config.yaml
num_hidden_layers: 11
d_shared_expert: 0
moe_layers: [0, 1, 2, 3, 4, 5, 6, 7, 8, 9, 10]
router_score: "softmax"
balance_loss: 0.00388
init_std_router: 0.0144
head_dim: 32
vocab_size: 4096
rope_fraction: 0.5
beta2: 0.95
schedule: "cos"
train_tokens: 643000000
Below are experts of layer 5 (counted from 0) of a mixture-of-experts language model. Rows are named router (the router's row for the expert), gate (a neuron's input weights, with its number), up (a neuron's input weights, with its number), down (a neuron's output weights, with its number) and show model dimensions 0-95. Each number is 200 + 30 x the weight over its row's rms, rounded and kept within 0 to 999.
After each expert's rows: a language model's description of what the expert responds to. This comes from a sample of Wikipedia text that the model never trained on.

# expert 44
router,275,212,194,198,258,225,230,216,174,179,165,227,185,186,198,182,202,198,223,263,206,146,239,246,182,184,204,204,182,234,192,203,220,187,172,226,250,181,189,197,187,202,193,247,219,197,198,226,188,177,232,171,182,215,243,185,197,233,143,219,219,256,195,157,252,151,167,199,191,209,133,167,223,253,185,186,166,230,203,172,200,186,184,179,287,175,208,219,226,230,231,212,238,175,218,240
gate0,187,254,181,222,158,156,188,201,223,174,205,176,243,188,227,182,200,221,199,147,192,185,162,155,215,204,185,243,194,211,254,178,171,228,186,165,227,210,198,176,242,190,218,170,216,107,165,222,188,206,271,161,205,239,158,208,219,183,192,191,226,184,256,243,223,226,200,242,221,176,215,166,183,172,178,223,206,219,170,242,221,201,144,163,204,171,177,213,244,182,149,196,219,166,237,232
up0,202,194,222,192,217,145,156,191,193,219,208,203,183,187,242,190,157,173,162,209,194,191,226,217,181,165,218,130,185,142,239,245,208,194,265,169,171,184,203,256,191,193,197,188,177,191,261,188,203,163,198,236,227,180,175,151,203,207,218,169,216,178,158,221,169,199,200,203,116,181,225,245,262,177,220,139,191,174,229,207,205,197,154,204,146,176,178,190,183,193,203,159,157,225,196,164
down0,208,229,257,130,160,179,198,166,245,185,184,201,141,201,174,227,225,125,195,181,204,169,149,167,181,181,241,215,180,239,199,213,165,235,232,156,181,228,232,131,168,231,221,208,217,172,180,175,177,156,191,191,174,170,244,174,208,204,205,135,185,191,209,235,180,227,180,153,226,203,209,262,211,226,208,215,241,187,210,218,226,177,217,242,199,193,162,200,213,229,163,233,203,216,218,180
It responds to: Opening lowercase or capital stems of words after the, a or of, such as Pol-ice, pol-icy, pro-sp-ect, prov, organ, att.

# expert 36
router,181,193,262,221,218,180,240,178,220,232,189,195,237,190,194,228,223,216,206,205,150,221,234,203,243,171,198,308,219,156,180,190,248,155,192,193,238,201,172,228,147,185,180,206,242,216,188,195,218,184,174,207,233,149,185,186,200,237,222,157,193,232,205,235,187,179,180,181,162,263,193,190,202,183,217,180,244,184,133,211,258,195,188,183,189,235,216,230,199,138,206,191,161,236,220,200
gate0,191,184,212,189,231,254,252,232,198,176,188,263,212,229,249,213,214,184,208,185,225,217,188,170,221,204,204,224,231,225,179,199,218,274,173,232,235,190,282,179,215,197,213,226,194,210,172,239,189,219,227,201,211,192,217,176,205,211,160,194,163,208,182,201,184,215,187,166,230,187,167,177,246,198,124,205,151,229,201,229,235,227,182,162,209,199,158,139,112,253,203,168,235,190,203,199
up0,193,203,217,132,189,195,252,213,263,169,253,245,229,224,154,146,205,177,238,165,279,190,210,177,208,177,235,211,196,195,178,201,217,185,180,181,216,186,244,194,201,178,155,199,198,135,244,178,163,206,269,217,192,207,176,172,263,158,225,204,217,236,178,226,245,197,188,190,245,199,240,166,161,169,170,207,224,211,205,232,223,207,195,184,210,205,212,145,165,215,195,173,232,190,188,210
down0,136,152,186,150,185,170,202,261,197,153,170,160,192,195,225,204,167,293,216,191,199,205,213,213,219,181,188,218,220,185,218,213,213,200,207,232,243,125,219,188,213,208,192,194,198,174,197,178,145,250,198,171,189,246,261,176,137,196,196,222,194,192,142,208,208,233,180,209,227,158,231,203,179,243,200,214,173,177,236,217,204,174,228,201,244,199,207,166,215,147,235,174,178,204,245,183
It responds to: Verb endings -ed, -ated, -ized forming participles (mandated, reactivated, unarmed) and the word to after verbs.

# expert 47
router,246,215,180,162,193,204,213,197,202,264,228,214,171,193,219,189,182,153,163,154,185,115,240,197,188,147,187,185,206,183,170,165,206,243,216,201,160,146,170,208,213,176,209,180,143,183,181,187,202,214,204,214,167,211,241,261,206,202,159,226,175,202,178,173,192,188,191,183,203,144,182,175,190,140,180,224,209,218,199,237,217,189,222,238,246,204,162,230,237,203,174,168,289,202,208,238
gate0,212,235,220,239,171,193,208,136,213,214,164,175,207,258,216,237,257,199,147,203,220,240,192,201,215,212,188,154,171,236,211,181,220,191,188,242,166,201,148,242,198,180,206,230,238,229,206,221,156,215,186,169,274,208,159,215,211,166,217,191,205,190,214,233,235,167,222,171,193,199,179,226,146,197,192,231,223,231,229,237,192,206,199,223,186,188,190,165,161,178,215,160,178,175,258,108
up0,204,254,195,184,231,275,180,206,245,222,208,195,242,225,187,255,196,161,182,188,251,200,207,219,219,175,206,231,208,243,178,197,163,237,155,189,183,244,188,207,198,205,262,188,151,179,208,226,189,178,196,174,188,234,197,196,214,158,277,190,181,203,187,168,195,173,198,184,255,142,189,234,199,191,170,254,201,207,238,220,194,205,166,216,214,265,187,143,186,175,199,201,260,210,166,153
down0,185,169,122,198,185,183,155,169,183,241,187,191,198,160,233,213,179,202,217,213,169,196,206,182,187,147,193,201,170,243,256,207,220,210,240,174,133,155,202,226,198,148,206,223,221,221,176,144,210,239,205,193,192,154,162,178,141,215,201,194,202,195,208,189,273,181,279,241,254,209,197,201,199,155,238,184,168,213,201,168,178,208,206,253,216,207,232,206,239,209,209,187,242,189,189,227
It responds to: Vowel-led syllables inside common words after a short prefix, such as prec-is-ely, ep-is-ode, up-per, disc-us, un-it.

# expert 1
router,129,230,198,216,207,286,242,207,151,186,194,240,185,176,152,231,190,203,222,208,189,196,196,184,182,200,204,164,213,207,147,187,218,198,209,207,212,193,162,166,179,223,167,210,186,184,238,206,234,190,191,180,196,222,194,233,131,229,220,189,95,175,213,165,113,245,196,212,210,181,217,148,190,240,208,202,162,202,204,176,257,187,142,208,186,204,204,187,193,214,171,205,177,197,173,197
gate0,181,210,116,221,216,206,182,177,225,153,259,190,179,192,207,200,218,190,151,170,174,200,219,267,269,173,201,226,178,238,251,205,235,222,220,187,232,195,227,203,171,177,160,225,173,239,239,232,212,227,169,146,252,191,159,178,250,186,197,198,212,224,182,198,192,206,201,172,155,205,237,184,217,218,173,181,183,187,247,229,213,193,213,172,200,244,163,208,206,210,246,173,197,145,180,260
up0,171,214,191,166,207,205,195,192,171,164,237,195,192,166,182,185,211,187,163,220,230,164,201,175,195,230,167,207,222,236,202,251,205,228,190,198,246,183,172,203,249,201,176,183,231,108,230,168,166,222,243,199,152,228,124,164,167,167,175,209,201,209,188,244,162,219,250,188,206,215,209,173,147,172,216,226,221,204,134,169,188,190,186,198,176,165,194,183,236,231,156,243,184,142,171,227
down0,192,181,210,246,204,173,192,178,148,195,155,190,220,184,194,191,183,166,147,161,157,243,197,160,205,209,217,214,236,259,167,227,128,237,228,225,181,213,212,167,187,215,216,208,219,220,143,186,251,153,218,208,180,240,212,192,219,220,171,185,244,180,208,143,211,154,188,146,251,195,166,197,158,183,187,226,167,213,204,182,169,140,182,176,238,177,155,194,206,151,188,172,217,229,166,182
It responds to: Spaces and first digits before numbers and years (a 15-round, to 1992), plus film/award words like film, Best, movie.

# expert 43
router,187,224,201,226,179,190,238,199,211,231,204,173,187,187,187,199,201,175,197,179,219,234,155,191,169,162,225,179,170,208,140,207,213,222,190,209,251,164,193,220,203,182,195,206,204,196,176,281,209,212,229,212,203,170,229,217,268,198,124,214,230,217,224,141,245,157,239,206,226,205,174,201,198,221,165,162,137,197,198,178,220,247,220,133,154,181,221,195,193,230,182,183,235,216,175,288
gate0,213,198,231,196,251,178,204,180,254,180,225,144,158,201,203,196,250,228,162,195,243,225,132,289,246,242,205,198,240,187,174,186,205,164,199,220,240,217,245,201,156,233,208,195,183,146,203,211,156,217,257,182,182,205,241,195,202,125,159,244,221,174,184,175,183,184,208,203,209,178,174,164,225,173,177,209,206,194,211,224,213,194,183,163,181,193,189,172,179,205,172,176,263,178,191,193
up0,212,198,222,242,181,259,199,225,233,232,172,259,231,224,164,200,167,195,229,236,165,173,250,251,169,172,173,206,142,182,196,183,236,180,214,154,167,190,162,183,276,165,142,194,207,231,159,214,174,203,179,207,186,189,172,187,164,269,192,206,193,181,239,205,214,217,194,147,155,209,209,187,167,201,241,211,204,181,175,177,153,205,239,231,240,218,222,192,241,188,173,193,160,229,183,213
down0,161,222,190,180,216,175,242,248,169,209,235,207,234,213,202,200,189,117,152,167,199,191,199,187,160,273,237,191,178,195,233,212,223,191,277,172,162,183,222,195,221,188,195,183,194,195,169,167,248,170,249,181,222,172,201,223,139,183,205,210,247,181,143,183,171,201,168,214,222,221,223,150,186,237,207,182,197,177,211,207,172,205,185,221,157,200,212,224,220,265,168,178,220,268,202,208
It responds to: Opening pieces of common Latinate words after a space, like acc(ording), ref(lects), res(idents), t(urbojet), cont-, inc-.

# expert 60
router,243,161,190,235,179,189,250,196,146,172,178,207,176,192,223,136,225,237,244,207,171,163,202,212,219,162,150,189,219,225,206,184,234,184,236,181,180,165,176,163,212,205,242,195,233,261,158,159,167,236,197,203,245,203,281,207,217,188,163,142,227,237,194,218,201,177,220,198,213,219,185,176,163,200,223,185,223,189,216,245,227,174,185,223,172,248,193,224,225,214,245,256,153,210,205,191
gate0,208,162,207,216,199,204,172,211,187,167,221,183,166,172,130,223,243,229,190,226,212,191,203,194,213,206,216,228,163,179,163,243,212,289,246,172,251,189,244,215,206,192,172,172,154,220,167,178,202,218,217,232,183,196,180,207,214,188,177,173,152,201,173,220,204,212,205,172,134,169,186,180,189,286,117,242,204,222,228,212,175,221,199,210,198,234,188,219,221,179,187,160,265,225,192,222
up0,216,255,219,230,208,230,196,221,193,199,192,220,215,173,214,208,273,158,201,233,224,175,234,251,193,181,224,165,169,255,199,181,165,296,221,225,196,187,159,176,169,207,215,210,176,242,184,199,216,227,207,132,246,208,186,177,201,181,223,168,216,196,219,143,162,205,252,192,141,178,203,200,173,159,188,207,194,171,252,186,209,241,145,206,203,208,238,191,225,159,210,166,215,167,236,198
down0,192,183,217,185,152,199,216,215,215,205,222,169,240,228,166,170,190,221,155,209,161,205,161,248,253,221,242,180,174,193,212,205,285,165,212,240,209,270,151,152,169,189,200,216,121,230,223,217,214,201,203,215,202,221,156,170,245,227,183,203,148,170,188,221,193,172,196,196,227,205,251,137,183,226,177,164,211,211,216,191,186,180,208,210,186,190,152,202,177,155,217,202,162,166,216,162
It responds to: Word endings forming person or group nouns and names, like -ator, -riter, -ens, -ys, as in coordinator, Djurgårdens.

# expert 18
router,239,223,115,177,220,235,209,262,229,188,214,221,191,214,163,220,220,220,230,190,214,173,142,150,181,187,247,183,250,189,172,228,204,235,142,204,244,180,210,250,180,227,190,222,244,185,223,246,208,197,191,202,225,160,186,232,231,210,178,246,216,146,190,173,170,226,202,208,260,212,141,189,180,225,197,181,178,236,195,165,200,178,204,158,211,230,216,167,186,227,243,182,219,183,166,237
gate0,192,223,151,171,204,177,129,183,187,145,191,213,262,191,219,204,190,190,234,181,234,252,204,240,224,157,210,227,192,185,187,156,194,231,175,231,223,258,209,212,240,168,166,227,269,173,208,190,216,143,208,243,210,193,185,184,194,204,237,213,190,209,242,182,200,197,156,190,215,163,192,189,152,222,181,171,229,248,150,219,146,234,225,130,196,207,181,247,185,229,217,226,214,216,194,175
up0,179,210,158,131,220,175,194,184,119,160,184,190,249,221,236,184,203,188,275,178,230,196,184,221,180,154,215,205,197,210,195,199,196,200,177,170,212,222,170,215,244,242,213,233,211,205,270,208,170,224,209,193,202,201,246,230,169,174,244,195,198,214,240,153,238,179,197,195,211,163,177,176,164,224,182,150,202,224,166,187,136,249,221,168,144,213,195,207,234,210,176,248,205,183,242,188
down0,207,212,170,220,212,160,201,189,202,118,168,233,184,186,175,180,232,151,200,235,233,215,218,215,259,192,209,189,179,158,175,219,169,137,258,168,198,176,166,195,203,242,176,278,227,169,178,154,224,237,126,224,193,205,185,138,217,167,221,203,194,231,228,180,166,181,187,212,230,206,197,172,201,234,208,159,218,191,150,193,233,171,217,209,194,153,173,207,146,192,205,184,176,186,192,226
It responds to: Single letters or short onsets starting a lowercase word split into pieces, like b(riefly), f(ashion), conf(used), sp, fl(ed).

# expert 12
router,263,194,170,223,208,238,186,284,187,241,201,220,223,210,224,167,155,219,194,185,190,165,225,206,129,171,192,181,219,219,157,244,193,236,195,163,183,188,217,244,143,252,224,250,225,190,203,205,185,224,186,205,214,221,237,266,224,219,187,202,246,233,187,202,168,164,195,224,233,203,206,166,205,192,223,240,144,132,194,195,216,218,198,186,172,207,184,164,200,218,182,198,233,244,253,198
gate0,177,163,233,152,221,183,154,210,164,218,211,211,176,176,208,215,183,163,228,210,151,188,188,208,218,199,251,220,218,155,248,187,230,214,219,176,198,232,193,216,167,166,175,228,223,231,203,204,182,157,230,163,229,213,206,180,159,221,223,196,173,192,218,210,157,189,181,147,191,146,180,109,174,227,219,145,214,224,155,214,164,254,179,149,201,253,176,226,198,229,198,215,190,230,203,131
up0,200,167,129,221,194,200,223,202,217,235,219,226,208,207,163,172,161,289,217,198,208,191,191,196,225,220,267,264,188,181,192,221,247,144,163,208,169,158,256,201,253,146,184,222,191,220,210,183,151,209,198,240,175,233,222,195,199,163,203,192,170,202,228,179,179,164,151,228,181,230,183,193,198,219,202,213,205,210,145,168,216,143,228,173,192,190,260,194,178,180,194,179,160,229,201,189
down0,218,193,190,222,172,194,172,234,197,228,207,178,183,212,155,234,226,208,183,252,189,267,213,208,248,200,247,207,183,193,187,270,204,211,192,231,223,132,207,228,232,182,178,194,235,178,263,242,208,139,164,227,211,226,200,222,173,188,189,270,197,148,171,172,176,212,183,233,199,213,215,227,162,275,238,220,147,181,188,194,173,211,244,244,241,205,190,228,172,212,219,206,227,188,185,190
It responds to: Word-initial or mid-word pieces with r-clusters like gr, str, cr, br, Dr, as in Belgrade, struggled, Armstrong, grid.

# expert 40
router,174,171,186,214,212,204,228,233,185,205,187,258,210,205,163,180,171,232,184,176,153,182,210,180,183,176,183,218,203,180,252,197,245,205,174,187,212,200,154,236,188,226,144,269,219,195,156,219,211,230,217,208,209,214,203,265,194,249,161,175,154,218,177,155,168,180,233,133,199,120,161,130,172,215,217,220,206,229,163,233,210,158,220,146,208,181,223,220,201,232,202,196,177,190,194,203
gate0,204,188,131,196,193,229,188,203,166,176,270,192,258,227,225,212,180,183,238,205,171,218,144,205,183,206,188,176,171,168,188,180,213,250,164,216,210,234,211,262,180,229,157,205,187,218,245,243,256,229,154,149,208,209,200,163,234,210,198,198,201,222,207,229,202,214,224,212,214,188,190,209,221,211,177,222,152,277,230,167,226,217,258,146,180,241,199,217,206,201,156,203,237,177,225,244
up0,184,233,232,197,247,161,207,159,153,193,150,211,169,236,174,238,201,220,144,204,205,166,212,180,153,242,173,187,198,229,191,206,185,165,211,125,198,197,234,162,181,199,181,213,164,221,223,223,197,230,196,199,256,191,115,180,181,157,227,175,207,187,182,218,227,174,202,216,144,220,176,229,194,192,188,235,200,154,193,264,188,211,193,174,220,219,243,235,198,156,194,179,184,233,267,164
down0,174,151,211,206,216,204,199,206,169,187,233,223,150,141,185,210,252,258,181,140,240,255,197,166,230,260,225,185,184,135,175,205,174,173,218,218,199,186,177,159,230,191,199,216,261,193,195,146,195,191,165,230,205,215,200,218,190,206,191,202,236,163,226,189,209,238,172,214,218,203,293,192,222,179,191,203,222,198,183,168,183,232,179,251,210,199,286,223,183,189,221,227,199,191,204,192
It responds to: Bare space tokens before numbers in tables and election results, and middle pieces of longer words, such as rel-oc-ation, gran-ul-es, or own.

# expert 38
router,234,221,194,216,187,147,184,105,196,170,202,209,170,179,216,224,192,207,209,150,216,168,202,202,216,190,208,189,216,189,234,214,226,168,230,189,222,142,174,203,171,212,165,242,158,208,117,192,215,194,167,137,220,196,245,174,188,187,210,156,223,208,228,174,193,191,204,206,229,183,183,236,197,191,187,175,197,245,228,190,181,202,191,158,204,212,274,156,151,169,206,207,121,259,221,211
gate0,231,248,222,215,195,196,208,173,225,175,187,260,201,176,206,234,206,180,224,204,166,184,212,219,224,171,173,188,194,190,204,207,241,231,240,248,210,170,256,156,219,176,168,203,185,175,205,202,168,201,154,128,114,216,179,182,218,211,177,197,211,173,269,191,170,210,180,177,197,212,230,240,211,106,176,224,204,244,160,146,206,189,154,213,197,220,240,174,193,234,213,181,230,237,186,188
up0,221,210,269,133,225,176,216,208,217,147,225,258,173,229,225,208,197,177,180,205,219,224,214,180,224,273,133,169,196,201,168,155,193,122,154,224,199,227,226,186,184,174,124,173,205,166,178,248,184,218,217,203,181,182,213,177,238,190,188,179,234,191,224,234,183,211,189,196,154,219,239,220,256,208,219,184,178,184,153,221,192,199,195,208,183,202,201,234,191,167,157,168,181,220,225,224
down0,243,180,196,128,240,198,181,226,202,227,175,178,195,248,215,206,171,228,211,250,232,172,217,184,204,176,206,158,223,187,206,225,189,167,194,181,190,194,196,175,195,207,215,170,230,217,184,232,208,158,239,163,220,219,210,214,191,166,198,212,147,248,159,159,213,158,201,203,166,153,148,197,173,166,213,228,177,231,176,236,263,155,213,213,142,150,170,224,160,148,183,201,228,135,155,183
It responds to: The word by in infobox credits such as Produced by or Teleplay by, ring in Starring, and pieces of words in species and genus lists.

# expert 26
router,260,231,174,181,177,177,191,200,212,160,179,211,197,239,149,192,223,199,168,191,167,127,201,239,194,202,196,260,212,181,248,185,207,173,245,168,150,162,184,193,136,228,223,221,238,269,142,187,209,219,116,156,181,203,201,208,157,220,221,171,233,229,203,169,185,193,153,199,195,186,181,152,211,234,197,217,204,210,188,219,192,195,181,141,209,199,233,222,190,207,231,209,184,177,196,158
gate0,205,243,227,196,189,240,217,180,196,188,241,216,193,241,194,204,177,252,205,206,203,214,205,170,200,269,247,152,184,228,202,197,165,185,160,196,197,171,190,186,247,206,185,149,167,161,201,160,122,235,245,214,224,171,206,153,194,178,216,194,275,238,203,216,209,230,201,207,231,190,189,249,175,142,228,207,214,162,221,259,192,169,207,205,208,181,221,209,164,241,194,240,131,185,203,164
up0,196,204,202,222,160,230,191,190,263,228,193,164,230,185,230,246,180,190,270,241,177,215,155,192,163,183,199,203,217,204,198,182,180,228,204,209,186,235,201,215,212,165,133,190,199,232,202,216,215,222,207,239,163,201,192,143,192,183,204,258,212,184,167,175,185,201,248,174,209,195,197,259,133,193,237,243,156,187,212,222,194,208,173,190,189,219,224,186,215,277,162,236,232,165,132,251
down0,159,232,250,195,188,259,208,205,214,222,223,215,195,203,216,208,222,229,186,236,169,250,264,177,221,244,217,163,254,240,169,259,187,158,202,225,212,168,219,247,260,185,178,164,230,181,187,199,227,212,170,212,178,127,207,216,237,173,212,209,245,205,186,215,184,188,178,215,139,218,211,205,205,178,225,144,219,144,224,243,189,229,249,216,209,169,197,190,245,173,186,216,235,201,230,211
It responds to: Final pieces of names and nouns, such as Bust-am-ante, Just-ice, Colise-um, voy-age, extraordin-ary, often inside tables or organisation names.

# expert 31
router,230,187,191,191,199,231,194,157,185,185,163,214,195,199,217,186,209,213,219,179,190,199,254,178,191,168,228,204,199,242,197,150,228,209,172,225,96,205,191,207,162,211,210,246,195,167,156,167,173,201,231,203,215,215,196,180,183,199,239,190,235,200,181,200,222,177,265,140,217,197,231,203,156,214,213,176,171,168,181,196,157,177,200,211,150,129,204,176,156,171,183,290,259,180,228,205
gate0,220,175,173,156,227,204,145,212,224,222,210,150,182,220,185,174,142,208,184,228,250,195,198,197,235,238,176,185,245,187,222,203,221,217,217,263,214,184,214,193,200,293,218,208,239,182,164,172,193,236,217,204,161,226,236,185,153,173,180,211,215,186,138,196,171,220,179,208,254,170,215,174,195,226,196,225,196,222,230,259,214,194,236,181,195,235,195,225,229,229,203,253,248,257,245,183
up0,182,231,237,237,182,214,163,262,196,218,151,170,224,225,187,213,207,152,218,245,184,230,207,171,184,249,202,222,185,200,238,210,208,119,150,225,210,151,189,216,199,235,240,217,144,195,202,195,145,189,181,196,183,216,226,196,213,193,154,227,195,237,192,259,175,185,236,219,202,214,193,138,241,111,166,197,221,202,181,173,185,227,183,241,149,223,160,181,198,191,227,195,191,183,212,198
down0,204,141,222,224,190,244,199,215,213,167,181,233,208,233,166,186,237,225,166,215,220,246,230,163,221,213,222,146,212,159,162,241,228,220,196,219,221,234,229,224,192,215,262,208,209,213,197,133,166,186,219,197,170,201,203,212,228,189,217,251,248,196,211,219,195,221,177,169,143,175,224,180,226,172,190,227,160,168,169,179,204,200,214,232,201,151,188,178,251,245,125,134,227,209,224,231
It responds to: Middle syllables of foreign personal and place names and digits in sports tables and cast lists, like Garg-ar-o, Kits-ut-a, GK.

# expert 61
router,231,163,267,235,190,210,288,206,221,238,238,255,159,176,215,222,177,213,230,158,227,235,242,170,209,163,226,281,217,168,219,159,239,215,193,242,197,216,239,225,145,200,161,179,184,185,188,213,192,173,208,193,198,222,167,189,163,212,162,207,219,210,231,164,211,191,184,218,199,216,183,165,209,211,164,157,143,188,181,225,212,205,218,195,234,174,163,157,201,195,196,224,205,224,230,251
gate0,187,232,183,211,220,207,148,169,169,139,194,165,166,234,194,227,230,182,204,171,204,215,178,231,209,205,223,205,259,264,187,192,174,243,175,218,204,228,186,176,208,183,171,201,241,151,174,222,239,211,292,190,194,184,225,223,189,203,236,219,180,158,165,235,194,227,191,242,253,172,184,207,257,215,237,243,259,220,179,175,208,160,208,239,213,182,264,157,207,172,213,202,173,189,211,195
up0,204,224,190,234,179,210,243,199,157,227,192,206,195,182,204,127,221,152,182,189,170,250,168,167,167,260,172,191,203,192,200,189,140,158,184,217,264,165,200,178,238,220,225,192,258,193,179,182,176,126,168,198,208,176,172,213,236,217,145,199,175,210,184,218,168,225,208,179,271,193,213,218,216,154,193,228,169,187,257,221,191,200,220,228,239,192,203,245,225,195,191,155,206,188,246,181
down0,203,186,192,208,222,196,223,221,251,245,186,253,206,174,174,145,192,150,175,280,248,203,234,160,162,187,204,180,175,193,233,236,200,170,233,243,208,160,186,201,177,145,137,171,242,223,201,243,232,229,176,202,173,213,219,171,178,224,183,193,189,173,210,200,202,193,181,216,256,205,154,193,238,207,204,203,225,206,196,204,200,179,214,176,212,218,236,218,189,193,163,259,293,214,250,200
It responds to: Infinitive or prepositional to after verbs like used, refers, credited, plus modals would, may, can, will, could.

# expert 49
router,257,222,181,220,179,207,189,205,196,204,219,245,236,215,214,272,222,197,199,200,195,278,255,160,179,211,205,197,230,256,219,197,146,256,148,262,223,183,148,183,225,192,216,134,198,192,182,167,190,216,153,219,189,243,197,217,189,209,206,210,225,169,205,162,196,176,219,178,225,221,228,198,245,254,154,214,193,170,188,202,225,181,188,225,184,142,161,208,218,177,245,213,233,218,172,206
gate0,203,157,185,183,188,202,256,242,193,176,171,208,197,186,219,160,226,221,200,211,214,170,188,131,186,242,149,227,140,205,202,200,100,221,189,130,214,209,183,167,270,200,221,221,193,191,255,201,188,187,203,190,193,228,153,195,206,178,219,206,187,189,236,185,190,136,225,210,183,200,198,199,173,155,176,203,167,250,170,148,191,170,189,188,166,221,222,206,252,195,212,198,175,143,203,232
up0,185,200,198,221,199,180,202,175,198,183,198,159,209,211,174,232,175,183,235,226,202,233,194,257,205,182,288,173,213,193,197,207,256,154,236,219,227,210,210,198,125,180,172,184,211,220,198,226,246,198,185,200,214,185,246,165,215,170,166,177,213,200,166,213,193,265,212,213,232,200,196,246,216,206,217,223,280,169,253,263,189,224,178,188,217,202,191,237,155,235,186,223,249,267,168,209
down0,199,203,272,139,182,176,207,189,196,182,230,220,215,164,205,176,215,179,207,186,186,179,204,169,161,211,231,179,174,239,168,222,240,209,260,267,209,222,198,181,132,174,194,190,227,216,147,231,148,182,225,173,192,202,169,204,211,221,167,132,161,143,196,257,153,227,229,221,220,220,171,204,240,210,228,198,203,147,148,178,223,212,194,239,237,228,186,183,190,184,185,181,170,206,240,204
It responds to: Digits after dashes in year and page ranges, scores and table figures, such as 1999–2000, pp. 155–165, 1798–1868.

# expert 37
router,189,145,227,249,210,143,204,201,198,186,198,199,204,199,222,156,151,195,201,168,170,150,152,147,210,204,145,209,223,216,240,227,264,180,225,161,147,228,236,198,218,203,196,184,219,188,112,206,207,174,239,228,225,176,228,212,218,255,218,144,185,220,156,225,198,194,164,205,247,215,188,224,167,250,186,196,226,207,182,231,179,189,256,241,202,205,231,202,187,185,234,236,199,169,202,199
gate0,189,210,223,246,184,254,207,203,202,219,238,215,220,210,175,213,195,169,185,195,234,169,200,201,247,159,206,185,253,185,205,217,181,196,227,244,191,192,195,111,136,236,179,163,195,227,195,173,150,221,153,193,125,215,171,159,174,157,213,164,167,202,181,218,251,192,164,201,202,231,232,224,234,227,203,216,226,203,179,201,156,212,212,216,146,195,171,163,176,267,228,226,220,150,214,184
up0,183,181,206,147,177,199,179,212,204,224,145,243,209,235,152,157,204,243,189,257,176,225,206,197,246,188,186,230,237,229,208,146,169,184,224,125,206,184,238,189,142,202,183,192,208,218,190,135,164,161,192,200,209,233,191,193,164,201,207,174,153,196,172,218,208,163,192,205,261,193,165,161,176,200,214,149,223,224,208,196,249,226,174,197,142,258,149,174,215,190,202,194,183,166,221,208
down0,205,230,182,208,234,215,200,280,191,207,179,251,119,247,221,227,211,234,197,249,174,183,216,167,175,155,157,178,209,153,249,200,201,162,175,230,194,196,174,221,190,218,160,225,215,222,175,182,252,233,244,185,192,145,216,224,258,176,162,223,188,225,243,238,206,226,215,244,215,137,163,202,220,203,204,203,159,197,185,152,238,222,219,201,171,167,178,191,226,183,200,176,223,212,189,207
It responds to: Final syllables completing names and words, often Spanish, Slavic or Latin, such as Dougl-as, Ljubl-j-ana, bel-ief, Soph-ie.

# expert 21
router,256,252,181,228,190,236,174,192,159,164,223,183,237,210,212,235,201,190,229,204,174,128,228,246,164,170,171,165,218,231,205,211,218,210,194,163,218,149,175,226,188,174,152,246,235,207,223,244,227,253,165,148,255,210,229,254,235,207,205,199,183,192,194,207,191,186,223,217,218,215,106,224,205,244,210,186,189,191,202,182,203,204,235,205,200,156,188,190,181,248,175,191,202,206,254,180
gate0,227,162,156,210,230,222,239,209,165,246,222,200,207,225,134,202,153,235,238,238,194,161,187,199,230,183,210,221,144,209,194,248,149,193,192,167,195,230,207,171,199,219,224,189,191,162,170,124,215,175,196,194,168,195,255,213,215,208,248,179,217,148,196,176,250,225,167,208,185,189,200,225,214,190,201,213,127,246,162,175,167,156,182,169,248,182,188,190,172,181,173,180,176,181,241,234
up0,206,195,206,165,206,200,180,194,208,140,184,169,173,222,217,227,164,160,141,178,196,187,225,232,196,161,172,195,212,194,178,179,222,227,195,200,218,163,160,218,163,209,177,183,190,222,186,277,197,191,214,188,225,198,190,216,202,149,158,222,200,186,223,173,131,181,193,154,192,210,195,211,184,274,187,168,270,164,227,181,222,286,234,224,170,200,190,218,224,227,232,158,184,164,146,148
down0,186,176,215,160,143,222,217,186,211,235,193,207,226,290,227,127,269,154,168,185,193,185,130,161,201,210,237,194,233,189,180,164,186,260,214,220,179,164,162,201,206,189,202,186,223,188,208,194,190,169,243,244,191,225,200,163,188,177,228,182,247,176,213,220,167,252,185,214,190,198,193,174,226,242,275,197,227,195,190,186,245,199,203,217,204,197,186,233,186,182,152,203,203,226,176,163
It responds to: Word-initial capital or lowercase pieces like R, D, J, rec, and the "ult" piece inside words like adult, vault, penultimate.

# expert 62
router,243,171,241,218,204,231,216,224,216,198,202,146,211,211,195,205,181,178,216,214,221,267,235,166,179,205,242,235,226,144,213,197,231,233,229,177,166,139,186,238,220,211,203,155,209,168,238,220,170,198,155,146,185,230,173,189,281,205,244,187,177,247,233,204,170,168,193,170,228,228,251,218,214,163,177,173,218,177,191,172,202,131,221,187,226,237,223,198,207,173,215,167,207,192,179,155
gate0,154,210,172,180,195,214,240,185,170,186,247,205,202,143,204,248,189,218,206,166,145,183,211,170,223,185,234,195,240,185,264,188,225,208,184,211,250,213,239,219,184,275,172,221,161,216,147,243,270,164,222,178,171,186,167,204,171,207,209,210,209,177,208,206,212,226,184,193,166,149,204,233,244,253,227,206,167,199,226,246,216,268,230,187,195,192,235,222,176,184,147,220,176,187,189,195
up0,192,264,170,219,227,137,200,176,224,217,182,211,172,255,200,218,215,192,190,219,225,195,160,243,217,207,210,155,152,257,188,218,187,209,196,190,152,223,218,226,254,170,212,212,236,218,257,145,163,263,208,198,198,236,247,173,188,192,187,244,239,190,215,220,252,176,194,229,214,246,193,201,201,187,199,212,200,140,210,165,151,194,187,155,185,193,227,185,196,208,264,158,179,211,246,205
down0,157,176,119,230,171,224,184,209,241,207,208,172,176,196,220,178,190,200,177,240,205,144,224,230,175,195,156,197,213,219,155,186,209,213,209,239,202,217,251,228,183,279,171,172,177,229,194,189,232,198,209,182,154,234,219,274,160,179,223,218,207,184,247,238,227,239,221,199,206,177,206,174,201,155,201,260,179,155,192,191,149,227,204,178,211,161,209,212,186,219,147,215,163,183,156,229
It responds to: Semicolons in "v; t; e" navigation boxes, table pipes after names or labels, and verbs like is, called or named after a subject.